Experts of a small language model.
Size: vocabulary 4074, 19.6M parameters.
Experts: 32 ReGLU neurons an expert, a softmax router, a shared expert of 64 neurons.
Training: a variant of Muon for the experts, 526M tokens, 4507 steps.
Below are experts of layer 5 (counted from 0) of a mixture-of-experts language model. Rows are named router (the router's row for the expert) and show model dimensions 0-127. Each number is 50 + 12 x the weight over its row's rms, rounded and kept within 0 to 99.
After each expert's rows: "mostly gets" lists some tokens that are sent to it at least half of the time. This comes from a sample of Wikipedia text that the model never trained on.

# expert 76
router:51 56 75 60 29 38 45 51 68 37 47 71 40 52 61 53 52 64 42 51 44 66 63 40 41 41 52 47 49 39 39 45 34 41 55 53 46 45 47 49 45 61 79 45 41 30 63 46 66 59 41 43 46 38 27 53 46 45 64 46 79 47 47 42 48 38 48 47 35 81 79 47 45 58 42 69 67 38 36 53 53 55 44 54 50 38 34 54 48 73 43 60 50 58 62 47 25 41 34 53 43 62 61 62 55 19 41 31 52 37 38 52 45 72 32 74 53 51 66 52 51 47 48 61 57 60 61 62
mostly gets: "osed", "ically", "ued", "ained", "ived", "ably"

# expert 40
router:58 50 53 66 48 46 30 49 57 47 38 48 54 42 54 24 75 45 51 52 46 44 61 36 42 69 66 45 29 54 62 63 35 58 52 63 42 34 41 45 69 69 51 40 59 46 53 46 58 67 50 50 52 38 37 64 45 60 39 33 79 49 44 42 26 37 54 74 40 50 56 52 72 72 31 48 45 57 29 54 61 55 52 57 54 30 31 70 59 67 59 48 47 78 42 62 36 49 44 41 43 55 60 77 48 32 46 35 43 49 37 59 54 56 52 64 48 57 51 53 72 47 38 46 47 76 42 61
mostly gets: " ", "–", " −", " +"

# expert 69
router:51 54 67 51 31 46 44 64 70 42 48 49 39 53 58 45 57 70 49 47 47 40 36 26 56 62 71 37 41 58 47 51 40 58 41 59 55 39 49 80 42 67 54 37 74 26 43 48 66 58 47 56 48 27 33 48 68 48 34 27 70 27 41 43 52 45 50 56 32 64 72 56 63 51 42 49 60 49 36 48 83 64 46 54 53 43 44 43 44 51 34 53 55 58 60 60 30 42 44 41 33 62 64 62 50 36 49 39 55 39 51 50 28 67 60 49 48 64 65 63 43 53 31 59 60 61 55 70
mostly gets: "da", "ana", "bert", "ō", "abeth", "rie"

# expert 48
router:55 46 70 46 48 35 29 43 62 23 35 54 45 48 48 39 81 54 39 54 32 50 67 42 66 71 47 41 30 53 43 70 46 50 56 47 47 44 41 56 63 49 54 32 50 45 37 29 56 40 58 37 53 40 29 60 68 57 45 58 76 46 49 46 47 49 31 67 49 72 44 56 56 59 45 40 62 52 44 37 60 55 41 62 56 46 27 72 59 67 61 61 57 55 66 60 35 53 42 45 49 51 61 67 71 49 31 27 30 28 48 61 56 47 48 46 42 45 50 48 67 24 49 56 35 65 48 60
mostly gets: " the", " his", " a", " its", " this", " their"

# expert 70
router:65 47 59 48 42 41 37 48 58 36 40 54 43 47 56 22 63 39 50 31 39 67 64 56 57 54 51 16 32 41 64 55 40 30 57 85 48 55 62 55 59 61 66 41 64 45 39 46 54 53 77 61 50 44 43 64 45 63 37 28 62 43 28 28 39 48 42 48 46 45 64 48 45 49 44 52 48 67 29 57 50 74 44 51 56 56 43 69 50 54 27 43 38 72 40 51 50 55 32 46 34 52 62 60 57 54 35 48 44 40 42 52 59 64 40 66 40 52 27 56 63 35 42 53 56 55 38 68
mostly gets: " (", ");", " *", " (\"", " =", " ;"

# expert 21
router:51 42 54 67 31 38 31 48 56 42 20 57 42 46 38 26 73 39 42 35 39 62 64 49 47 58 61 41 30 48 56 61 51 34 56 60 50 36 51 55 52 46 43 30 65 32 33 31 73 67 56 52 70 44 37 35 68 59 56 31 57 40 42 29 30 39 40 49 38 57 69 38 63 59 57 33 51 60 38 35 56 77 41 38 54 52 31 51 64 47 56 77 60 56 42 79 47 56 44 55 47 52 54 64 44 52 46 43 50 45 45 64 66 43 47 54 46 55 49 42 62 46 51 50 37 66 62 54
mostly gets: " C", " R", " D", " L", " S", " F"

# expert 18
router:66 40 61 64 43 45 36 54 60 48 39 54 52 38 54 22 81 50 48 42 41 43 79 56 50 53 57 38 51 54 38 48 36 60 48 73 49 43 51 59 63 59 58 50 65 46 28 53 56 48 50 54 59 41 46 47 42 71 46 35 62 51 30 31 29 25 37 56 30 58 62 51 52 48 50 50 44 73 27 50 55 70 36 52 52 41 40 74 53 39 43 49 38 80 47 43 42 67 52 49 27 52 64 56 65 43 55 55 50 42 35 57 52 55 40 50 45 66 32 59 80 43 45 38 71 60 52 63
mostly gets: "–", "(", " [", "_{", "-S", "-p"

# expert 75
router:72 49 75 71 37 50 59 63 69 36 52 57 52 43 44 29 65 44 52 40 45 42 55 44 70 80 66 38 46 53 43 40 46 44 45 57 53 41 55 40 59 59 52 46 67 18 41 54 43 48 47 30 46 30 19 40 71 53 43 35 53 38 39 35 44 34 36 54 51 44 61 61 43 69 49 42 50 45 49 64 46 55 44 52 39 48 45 60 62 47 51 52 54 56 63 46 48 41 19 39 44 58 63 72 74 39 43 45 44 32 45 51 46 46 43 73 29 57 48 31 62 43 31 70 54 54 53 63
mostly gets: "le", "te", "c", "z", "e", "t"

# expert 39
router:58 52 59 56 36 45 48 44 79 39 38 66 51 41 49 47 57 65 23 62 43 67 57 45 59 60 63 23 53 32 59 47 43 46 32 76 62 44 39 47 67 59 73 43 38 40 40 41 50 42 40 63 57 38 33 58 44 58 51 49 67 35 52 45 33 26 41 46 46 65 53 46 60 65 32 67 62 56 38 58 54 52 39 55 64 31 45 48 59 65 48 53 49 58 61 70 33 60 61 44 50 78 54 56 44 35 32 39 33 48 35 54 61 52 42 46 51 71 66 33 59 42 41 57 47 56 51 80
mostly gets: "==\n", "==\n\n", " ==\n", " ==\n\n", " Preceded", "See"

# expert 43
router:66 55 57 56 42 41 54 54 47 39 22 63 53 49 49 29 56 53 36 51 51 69 62 60 57 62 51 29 39 44 69 61 18 47 42 75 57 27 31 52 60 54 55 32 65 46 43 40 54 44 49 55 54 34 45 72 41 72 49 56 69 29 50 28 41 29 53 36 36 58 53 46 48 65 22 64 50 51 38 40 56 58 38 57 71 49 42 67 58 49 51 55 38 70 47 62 42 64 66 50 58 53 56 51 46 42 30 58 56 39 42 50 53 58 38 41 55 58 38 35 48 46 32 48 46 54 63 82
mostly gets: "==", "==\n", " |\n\n", "==\n\n", "===\n", " ==\n"

# expert 14
router:65 42 63 70 38 36 41 38 57 40 37 60 30 45 44 37 62 54 35 51 38 46 62 41 35 62 67 36 40 58 54 68 46 52 70 66 32 39 23 59 61 54 57 35 67 37 37 38 63 59 75 44 53 38 38 63 46 55 47 45 62 41 34 37 37 32 46 58 40 65 59 42 52 67 43 48 59 61 34 46 69 67 37 47 59 43 41 61 58 60 28 48 49 71 53 59 36 44 53 50 41 62 65 64 69 34 40 31 46 41 37 62 50 64 46 65 51 56 47 52 60 39 34 70 53 68 38 61
mostly gets: " final", " fourth", " win", " defeat", " fif", " match"

# expert 2
router:53 41 62 59 39 41 45 39 53 41 37 75 55 61 40 35 64 42 44 53 39 58 49 42 49 49 55 54 43 47 50 61 46 45 43 83 43 30 48 56 58 61 53 37 71 42 42 37 52 55 62 58 64 26 42 59 40 48 68 49 58 59 49 56 28 30 50 48 34 57 51 52 69 43 48 49 53 51 22 66 54 71 36 62 49 44 37 52 55 65 55 53 48 89 57 66 53 51 50 48 60 56 78 46 57 41 32 40 53 24 29 56 62 77 51 56 36 66 31 52 52 50 34 65 60 59 41 59
mostly gets: "200", "201", "199", "202", "198", "196"

# expert 91
router:64 63 62 63 35 32 40 35 57 40 32 60 35 46 52 40 59 50 41 50 34 51 59 41 51 66 70 33 38 60 55 66 40 55 75 64 34 36 43 67 64 58 57 33 73 37 34 38 70 52 69 31 54 37 39 54 49 53 64 45 61 46 35 37 39 32 43 71 38 61 63 39 55 62 42 53 71 62 33 52 60 63 37 38 64 43 42 61 58 52 36 57 42 65 55 63 37 49 47 58 41 58 67 62 72 38 38 34 50 45 39 62 65 63 40 58 42 55 46 55 58 39 33 64 60 63 50 62
mostly gets: " attack", " claim", " went", " join", " ent", " start"

# expert 9
router:55 41 48 56 32 26 58 56 46 30 47 67 39 41 55 25 82 46 42 51 38 46 51 40 39 70 55 42 32 52 38 57 45 57 29 50 40 37 57 51 53 60 73 34 42 30 61 47 66 54 41 44 59 36 26 53 69 48 55 55 64 53 37 39 46 52 36 42 38 47 49 44 65 59 42 44 36 54 41 77 54 59 55 46 68 36 38 47 50 54 73 54 32 50 57 65 28 48 46 37 42 35 55 72 44 47 55 32 51 41 31 62 51 59 59 52 52 71 37 46 66 34 54 62 53 54 50 81
mostly gets: "p", "adel", "pp", "medi", "pr", "fic"

# expert 88
router:69 47 60 61 50 34 55 61 50 37 38 56 49 39 60 30 47 38 30 28 44 52 50 43 55 66 42 41 52 56 62 62 58 62 55 54 41 47 56 58 58 67 68 37 36 14 50 38 57 69 49 54 41 43 39 52 54 52 44 29 49 33 43 30 44 60 33 55 21 48 68 35 48 41 56 38 68 80 44 49 62 61 58 39 59 45 37 68 56 48 49 67 61 55 52 51 41 27 46 55 58 42 67 74 47 36 58 45 44 27 30 63 50 63 55 37 63 66 45 69 59 49 50 47 40 60 53 69
mostly gets: "ug", "av", "ou", "un", "ac", "ann"

# expert 0
router:71 64 60 60 46 45 45 67 54 40 41 54 50 64 57 44 65 44 61 32 53 51 47 42 42 71 49 38 53 61 46 63 40 62 74 55 46 45 56 46 41 62 58 29 55 25 62 32 47 60 44 32 56 39 26 53 39 52 56 45 50 49 39 41 49 40 34 68 38 49 70 49 52 63 45 33 72 73 47 44 80 56 59 51 40 50 50 67 59 58 69 57 28 54 38 49 47 39 27 36 33 60 64 73 63 43 40 41 53 38 46 68 78 62 48 66 59 50 46 55 45 35 44 55 63 73 48 59
mostly gets: "j", "k", "qu", "ck", "ld", "ff"

# expert 52
router:61 35 65 49 42 42 54 67 69 36 56 61 39 61 65 42 66 64 37 60 36 43 46 53 47 74 64 38 43 37 52 74 43 70 49 56 34 41 54 36 41 55 73 25 44 42 48 42 58 52 52 45 49 33 31 43 51 43 34 60 62 46 29 40 43 54 51 39 35 61 64 65 57 67 20 37 73 64 30 42 54 64 46 55 63 50 33 50 58 41 33 37 48 58 54 60 33 37 46 38 36 51 68 61 52 35 49 50 54 45 44 69 58 71 53 49 62 69 54 44 48 37 41 44 67 58 52 68
mostly gets: "ended", "ined", "ured", "alls", "ises", "aying"

# expert 56
router:55 36 62 60 38 24 49 62 51 23 33 73 48 49 60 25 62 65 49 56 39 67 48 58 63 67 63 32 53 40 49 67 43 57 47 58 55 41 57 48 55 58 64 16 44 31 41 34 60 36 48 40 70 38 36 53 53 62 51 60 49 52 38 49 54 47 44 42 47 51 43 38 60 68 36 31 37 69 41 41 61 63 36 63 65 33 36 59 65 49 59 56 43 44 57 60 48 63 42 27 60 51 53 57 37 37 44 44 49 53 55 71 51 62 66 62 36 65 25 40 50 48 52 53 41 67 64 66
mostly gets: "eball", "emorial", " Catholic", " Football", " Rail", "thlet"

# expert 58
router:62 65 66 52 43 48 62 50 68 40 39 51 46 35 66 49 68 46 38 42 48 62 53 60 47 68 76 45 39 49 56 58 59 53 55 56 66 35 49 46 49 56 83 42 50 30 49 44 64 61 44 46 41 29 25 47 47 39 45 53 53 66 25 24 41 25 54 74 37 51 65 68 46 58 59 48 55 46 45 58 54 56 46 43 64 54 48 46 72 62 59 60 23 56 54 49 50 43 52 57 30 42 61 67 48 55 30 51 45 45 10 48 68 63 44 54 47 62 30 42 46 49 41 46 47 54 53 72
mostly gets: "arter", "tern", "vious", "reen", "nder", "ether"

# expert 83
router:61 59 60 58 41 43 48 55 60 35 36 60 40 50 48 45 46 54 55 37 39 40 65 58 54 41 37 32 48 47 46 51 55 39 81 63 64 55 56 58 56 54 65 39 50 02 60 37 40 60 51 36 37 42 30 45 67 49 44 47 52 33 44 52 48 42 34 69 41 70 59 56 37 51 37 51 40 42 39 44 53 42 29 58 60 55 44 72 67 77 30 64 53 64 63 39 43 54 41 63 46 64 47 63 65 33 38 40 42 34 56 56 51 63 31 79 53 49 39 33 51 34 36 53 47 58 64 51
mostly gets: "era", "ices", "pts", "oda", "itions", "ue"

# expert 49
router:61 55 58 66 45 39 35 51 64 27 44 63 41 66 39 34 62 45 50 27 41 47 67 31 57 63 51 36 40 60 73 59 42 48 60 76 44 50 48 42 50 44 67 42 47 42 46 49 46 43 72 65 49 46 43 52 51 53 41 49 58 47 55 28 46 56 45 33 44 51 62 40 54 42 48 62 73 59 47 63 51 59 42 44 60 61 39 70 85 52 64 69 65 82 36 52 36 50 53 56 29 68 69 60 52 45 39 35 32 32 52 67 44 66 53 48 45 55 54 37 68 51 37 58 42 73 63 53
mostly gets: ":", "):", " —;", " :", " ;", " –;"

# expert 28
router:64 58 62 68 38 33 36 44 64 41 35 60 35 56 49 39 60 48 45 43 34 43 61 39 37 66 64 34 38 45 52 66 37 57 67 64 39 39 47 73 66 60 55 36 66 40 36 36 73 60 71 34 47 36 39 59 48 49 50 38 60 41 39 38 36 35 42 66 41 59 67 47 58 65 43 43 64 67 36 48 65 65 37 50 64 37 39 58 61 55 27 55 41 73 49 63 39 56 59 44 40 62 68 61 67 36 41 27 41 43 38 61 60 67 44 60 54 59 45 42 58 38 34 59 52 64 47 63
mostly gets: " paint", "inson", " collection", " Records", " Creek"

# expert 90
router:56 39 60 56 32 29 42 45 55 44 29 51 46 50 44 39 62 45 43 38 40 52 50 33 53 77 60 43 53 50 65 73 57 39 55 70 50 33 54 56 60 47 61 33 57 40 28 48 59 49 65 32 57 36 40 34 55 56 53 39 63 33 30 45 37 20 50 69 48 56 52 50 62 57 50 44 54 78 38 42 70 64 48 54 62 47 49 60 51 49 37 52 48 86 73 60 48 46 42 57 47 62 71 59 71 36 26 30 40 48 44 53 40 56 37 43 42 54 50 44 46 43 28 58 40 64 44 60
mostly gets: " de", " j", " qu", " cl", " d", " o"

# expert 78
router:56 30 67 44 29 33 45 43 55 41 41 53 48 67 49 41 66 73 41 56 37 59 57 40 43 48 58 35 51 43 39 51 53 52 69 63 56 40 41 40 65 64 71 46 58 35 38 45 61 79 67 47 30 21 39 44 52 50 57 41 70 44 44 48 45 47 43 19 37 65 63 47 46 56 53 46 69 50 36 55 46 55 35 61 64 47 35 50 53 49 54 57 49 67 42 66 43 47 45 45 39 70 63 66 70 33 46 35 45 41 44 61 63 73 35 48 36 59 50 68 48 31 22 58 61 53 61 58
mostly gets: "ated", "ised", "ived", "ured", "ested", "ined"

# expert 68
router:68 52 64 64 37 34 41 36 56 41 32 56 32 53 44 37 57 47 35 45 34 51 57 33 46 67 64 31 37 54 54 65 38 55 64 60 43 36 48 56 57 57 55 35 70 38 37 39 70 54 77 39 53 33 41 62 56 40 58 44 61 38 38 37 32 32 41 59 42 54 64 33 55 63 37 47 70 71 36 52 64 63 41 49 56 37 41 56 62 53 32 54 40 75 53 60 39 51 51 48 43 60 70 63 71 37 38 32 52 37 37 58 64 58 41 62 55 57 47 42 59 38 27 57 55 71 44 60
mostly gets: " was", " began", " were", " are", " became", " is"

# expert 63
router:63 59 60 67 35 30 38 36 52 41 37 57 40 49 45 39 63 49 42 48 39 51 60 43 30 65 64 36 42 50 52 68 39 51 76 62 34 39 41 70 66 54 55 37 61 39 33 37 71 68 65 27 57 34 42 57 57 56 47 45 59 48 34 38 38 41 49 63 38 63 62 34 55 60 44 54 67 65 36 55 65 65 36 48 56 41 39 58 60 55 15 59 43 65 52 61 41 57 55 51 39 64 69 63 70 34 37 31 42 43 40 60 69 64 44 55 58 54 49 44 59 43 31 55 55 66 56 56
mostly gets: " should", " to", " build", " towards", " can", " cut"

# expert 1
router:55 37 52 42 42 42 26 64 51 18 52 60 31 72 45 35 79 64 37 54 19 65 50 59 64 54 42 35 41 51 61 69 48 47 47 51 36 46 47 57 45 56 44 39 31 44 38 44 53 50 67 51 57 53 30 58 59 64 56 41 56 29 52 51 49 60 23 47 41 62 47 44 49 54 28 35 50 47 32 50 45 82 49 45 63 43 29 65 39 65 62 64 57 49 55 57 44 45 33 40 46 61 56 55 46 50 48 30 35 41 50 73 35 53 55 52 53 60 48 45 74 25 52 58 41 61 47 56
mostly gets: " Its", ".S", "The", " The", " Coordinates", " His"

# expert 67
router:80 44 74 69 31 45 61 54 60 40 38 50 38 52 64 38 88 39 38 36 44 53 45 35 52 45 72 47 42 55 47 52 34 51 33 65 51 38 45 66 42 57 48 45 50 19 38 42 69 62 45 54 58 30 38 47 51 46 54 41 58 65 41 32 52 24 42 69 36 48 53 51 58 45 52 62 50 43 48 37 61 54 44 47 36 32 50 55 50 48 43 64 34 59 48 60 33 55 65 64 40 61 50 71 53 41 40 55 60 52 32 48 42 82 44 46 48 66 59 46 60 49 46 72 39 49 37 64
mostly gets: "iqu", "enc", "du", "erv", "writ", "eat"

# expert 86
router:68 40 60 49 31 39 37 55 43 36 34 48 19 67 50 42 50 39 30 34 47 65 59 57 59 62 45 46 37 58 59 41 59 45 48 42 38 33 46 33 57 68 67 46 46 26 41 53 54 49 70 56 35 25 45 44 67 43 61 47 63 37 47 40 40 54 32 52 34 48 54 41 41 58 40 33 43 41 33 36 47 53 47 42 83 44 45 68 59 37 46 85 58 56 43 45 40 44 52 70 50 48 50 60 68 57 39 54 36 30 43 67 45 67 43 65 46 46 31 46 49 32 42 58 36 51 48 59
mostly gets: " York", " States", "iple", "ional", "ural", "ian"

# expert 35
router:64 61 60 62 33 27 34 32 53 40 39 59 36 47 41 41 57 50 41 44 35 54 52 49 36 59 68 34 38 62 53 68 43 40 66 66 36 37 41 54 66 56 58 35 66 38 39 41 72 66 73 23 49 34 40 57 57 66 42 39 63 38 38 37 37 37 36 61 45 65 73 52 51 55 46 55 62 51 35 45 74 67 35 63 58 42 41 58 61 52 36 56 56 78 45 65 40 58 44 51 38 62 64 60 72 39 39 37 52 42 39 61 64 63 42 61 49 51 46 52 55 41 31 54 58 60 50 59
mostly gets: " near", " along", " during", " in", " at", " on"

# expert 11
router:66 35 65 53 39 40 53 69 45 33 18 50 42 54 42 36 54 50 47 26 43 54 49 64 52 60 60 46 47 41 39 68 52 46 71 62 49 47 53 47 78 43 63 38 44 18 54 47 68 59 45 36 54 38 29 45 50 39 58 54 62 46 43 38 52 29 44 55 30 59 47 37 65 52 50 33 47 49 44 55 52 50 31 44 58 47 43 82 71 48 81 41 52 64 54 67 53 60 54 66 53 51 66 79 63 43 46 42 52 30 46 60 62 54 58 63 62 47 29 62 44 34 52 40 48 54 51 56
mostly gets: "isl", "ipl", "j", "stant", "og", "at"

# expert 73
router:56 44 69 63 49 42 26 46 73 38 45 60 43 59 50 27 82 44 44 32 43 63 59 38 57 68 46 46 44 60 70 58 43 39 53 81 52 44 44 61 46 55 60 42 52 45 46 39 52 39 54 61 47 45 42 61 31 45 50 37 67 43 48 47 45 52 36 45 21 52 60 50 49 48 45 61 56 57 36 64 64 53 60 63 61 48 47 68 60 64 59 52 55 68 41 68 27 59 36 47 28 72 55 54 50 54 41 31 41 36 47 62 35 83 44 50 33 54 58 41 71 47 41 41 38 72 55 55
mostly gets: ":", "):", " :", " Released", ":\n", " UTC"

# expert 13
router:60 61 62 66 37 36 40 35 59 39 36 60 32 50 35 39 61 47 41 47 36 53 60 40 44 63 65 34 38 59 50 65 36 55 66 64 43 37 41 66 64 58 58 33 71 40 35 36 73 64 67 29 50 34 40 63 48 52 57 44 64 39 40 37 40 32 47 59 40 59 64 41 57 62 37 42 64 65 35 47 60 67 37 58 62 43 39 58 62 51 27 56 42 70 64 61 37 54 53 46 41 61 70 64 68 37 39 34 49 40 38 61 54 65 36 60 49 58 51 46 58 37 30 63 51 66 52 62
mostly gets: "   ", " i", " Sir", " “", "р", " '"

# expert 81
router:54 48 63 51 33 31 34 42 62 35 43 53 44 59 65 39 54 44 43 53 33 62 73 52 42 47 46 42 36 59 53 52 45 44 64 59 40 45 62 47 58 60 69 34 42 44 21 41 54 64 58 49 44 42 40 54 48 50 53 41 69 48 31 34 18 46 43 53 34 40 53 39 60 48 34 48 69 61 29 58 65 73 44 52 56 48 37 51 61 51 32 44 46 70 52 67 33 45 45 49 39 70 61 62 62 43 30 49 43 45 44 58 29 64 42 75 60 46 47 37 64 43 31 67 36 75 37 67
mostly gets: " and", ",", "),", " &", " but", "\","

# expert 65
router:57 38 58 56 29 13 28 45 85 45 37 67 23 61 47 37 56 58 44 51 42 63 64 49 59 57 66 28 58 51 58 51 35 66 50 57 60 41 45 51 58 38 51 39 63 50 32 43 53 47 49 47 49 36 39 66 45 37 40 44 58 47 42 25 30 40 48 66 47 59 62 55 49 61 43 67 52 67 41 36 56 58 36 37 53 65 45 56 61 50 60 60 47 75 44 56 40 49 63 64 56 54 61 59 59 37 34 41 46 43 30 50 46 66 34 53 62 68 24 47 53 44 39 67 55 61 55 69
mostly gets: " |\n", "%", "°N", ".\n\n", "°E", "°W"

# expert 57
router:54 44 53 58 51 42 27 60 59 35 47 62 51 52 43 48 78 59 51 45 40 51 49 40 63 54 48 32 44 38 63 46 37 41 61 62 59 43 48 53 50 54 57 52 51 50 50 22 50 48 49 53 52 41 42 62 51 53 55 27 56 36 40 21 28 38 36 43 34 52 70 48 61 53 35 63 54 66 42 67 61 65 30 55 65 51 36 62 59 60 61 60 54 70 48 68 23 61 41 48 39 64 67 53 54 48 34 26 28 19 45 63 31 55 42 54 55 61 56 41 74 31 38 61 61 62 60 55
mostly gets: "|", " =\n\n", "==", "===", "====", "="

# expert 16
router:63 55 63 71 35 31 38 37 55 42 36 57 32 48 48 38 60 45 41 51 37 51 62 39 47 67 66 33 42 54 50 69 42 55 69 63 39 40 40 69 67 57 55 35 64 37 35 36 68 63 69 34 52 36 39 67 47 47 55 41 63 38 37 37 40 33 44 56 39 62 64 39 55 62 39 43 70 61 38 52 69 64 37 54 59 39 39 61 63 51 25 58 46 69 60 61 36 53 53 51 44 58 68 62 67 34 37 32 50 41 40 63 57 63 45 59 52 60 46 42 57 39 29 65 54 67 50 64
mostly gets: " You", " aud", " van", " whe", " Little", " She"

# expert 60
router:91 59 65 64 45 31 57 52 38 41 43 50 39 47 41 33 49 44 42 31 42 56 58 57 42 68 46 24 44 56 53 50 45 33 46 50 38 44 54 55 65 61 67 32 44 26 48 45 61 56 76 40 34 46 37 45 65 50 69 54 55 47 42 26 49 50 21 41 49 43 44 34 55 74 46 33 49 59 41 50 55 50 43 36 45 54 41 56 80 34 45 69 62 55 45 39 34 41 42 50 67 38 69 60 53 51 47 51 41 31 42 76 38 55 52 53 65 56 31 57 43 38 42 59 50 58 41 46
mostly gets: "as", "ira", "ario", "van", "ik", "ua"

# expert 42
router:53 55 61 46 43 48 34 70 69 43 39 56 46 45 41 42 69 60 34 52 36 57 44 36 70 65 53 26 56 38 68 47 42 55 44 75 54 44 61 46 60 53 62 45 51 37 33 24 42 48 56 68 54 45 46 60 37 50 57 47 55 32 41 48 37 41 49 44 33 66 62 61 48 79 30 54 76 70 30 49 52 67 27 46 41 31 47 46 52 69 51 56 42 54 53 65 34 48 48 46 57 68 64 61 51 47 43 42 36 35 45 74 59 58 37 44 54 68 59 29 53 42 27 48 48 57 68 64
mostly gets: " Preceded", "Personal", "History", " Genus", " Date", " Succeeded"

# expert 15
router:55 47 55 73 20 33 31 45 59 48 30 66 42 40 39 19 83 36 34 45 47 65 63 47 46 56 56 36 26 65 48 56 49 45 43 58 42 48 47 44 49 50 41 31 58 33 29 37 51 61 74 53 62 44 27 35 65 59 52 37 59 41 41 35 39 35 39 48 43 57 75 38 64 69 52 40 44 57 39 38 56 70 39 34 62 57 36 52 66 50 52 68 41 47 44 70 42 60 49 46 56 49 54 66 45 45 41 44 52 47 46 66 60 44 38 55 37 51 59 48 68 44 50 60 39 59 51 62
mostly gets: " C", " D", " S", " P", " E", " L"

# expert 25
router:65 43 61 48 49 37 26 56 48 20 35 48 30 69 51 29 78 63 34 55 32 54 61 50 65 65 48 42 26 61 64 56 43 46 51 46 53 33 40 52 48 60 56 32 60 46 30 40 52 39 60 44 47 39 35 63 68 58 47 55 71 39 46 47 44 52 34 47 46 67 41 62 52 61 35 31 53 44 36 50 61 51 48 60 70 41 25 71 55 67 59 70 48 45 65 53 39 54 38 46 54 51 56 60 62 50 38 32 31 33 52 60 45 55 47 62 47 42 32 39 56 25 47 45 32 60 49 52
mostly gets: " the", "The", " The", " same", " his", "the"

# expert 33
router:62 55 64 72 34 35 32 45 59 41 34 58 31 50 52 40 60 59 41 51 38 44 61 33 41 62 63 30 39 56 57 63 42 51 76 64 41 38 34 66 54 61 55 34 67 35 34 37 69 60 68 24 59 37 38 60 48 58 45 41 66 45 42 33 38 34 42 55 43 61 64 38 51 58 45 31 64 62 38 51 58 67 38 58 58 39 39 61 62 57 39 56 40 72 56 57 42 49 49 40 35 63 66 59 73 39 41 31 49 42 38 60 58 64 40 63 50 54 45 51 53 42 29 58 53 66 37 59
mostly gets: "   ", "itional", " —;", "the"

# expert 79
router:50 62 58 70 43 38 29 52 64 40 56 52 51 54 48 50 67 60 45 22 46 39 43 46 60 53 44 29 46 53 58 43 49 43 42 52 38 29 46 56 46 52 59 42 66 45 27 33 54 39 61 45 54 41 49 41 48 61 46 39 55 39 33 34 29 40 39 54 35 56 67 47 53 67 39 52 49 65 40 56 60 75 45 62 47 53 44 54 53 41 56 69 34 72 58 61 29 42 30 45 35 56 66 54 66 42 35 31 43 35 54 72 40 53 45 86 39 72 55 37 58 48 28 73 54 69 45 55
mostly gets: "|", "=", "-", " Country", "with", " Website"

# expert 50
router:64 51 64 66 35 37 39 45 56 41 37 58 31 43 48 39 56 48 38 44 34 44 57 35 61 62 71 39 40 56 58 69 41 43 68 62 38 38 38 59 61 58 54 36 75 40 27 35 75 65 67 29 56 34 42 58 66 60 59 39 59 44 38 39 36 31 39 54 41 62 64 35 60 64 44 35 59 65 38 49 64 64 34 42 62 34 43 56 61 50 31 54 43 71 55 64 41 58 60 45 40 58 65 61 68 36 39 40 46 43 36 58 56 60 42 60 47 53 37 42 52 42 31 65 54 64 55 62
mostly gets: " Ad", " Sec", " Cons", " Cont", " Leg", " General"

# expert 36
router:56 35 59 72 31 42 49 55 54 38 48 64 49 41 65 40 60 42 44 44 47 42 36 35 66 52 40 33 30 62 48 58 44 26 44 50 57 41 66 74 41 55 39 40 54 18 39 47 49 49 42 35 54 17 35 57 72 60 33 55 50 33 37 46 47 26 49 42 18 54 53 48 50 51 28 54 50 53 46 50 72 47 34 47 61 29 33 57 55 67 27 54 37 51 39 53 32 43 30 60 46 61 47 66 44 50 44 44 58 24 52 61 40 65 55 52 51 49 56 50 52 45 39 52 46 57 70 58
mostly gets: "fic", "pt", "ele", "so", "kn", "sel"

# expert 34
router:52 53 59 47 34 36 44 36 58 39 37 57 39 64 42 46 63 52 50 35 43 56 63 41 38 59 59 43 38 59 62 58 36 35 74 61 31 35 64 51 50 55 53 42 56 37 43 44 53 45 71 56 62 40 38 58 39 43 49 36 80 47 28 23 28 49 37 61 32 51 61 54 54 50 42 43 60 43 19 62 63 50 47 60 54 54 27 55 52 41 41 45 51 63 52 54 47 51 44 51 41 63 66 67 65 43 50 23 55 44 43 56 44 53 29 75 53 65 47 26 72 46 44 43 47 63 52 81
mostly gets: ".", ").", ".\"", "\".", ").\n\n", "\".\n\n"

# expert 84
router:53 30 60 70 36 34 49 37 58 47 42 60 43 69 48 38 56 43 47 54 35 50 57 46 49 54 49 50 31 49 46 65 40 37 44 66 42 30 48 56 49 66 55 39 57 45 49 31 50 66 65 53 52 25 43 66 50 46 64 30 63 59 46 56 28 19 42 70 39 57 53 49 60 50 47 54 55 41 17 55 65 59 42 56 49 35 42 53 52 62 50 46 51 81 44 70 49 62 46 59 66 53 67 51 67 35 39 44 55 24 35 58 68 76 50 57 38 58 33 59 47 47 34 64 63 62 59 66
mostly gets: "200", "201", "199", "202", "198", "196"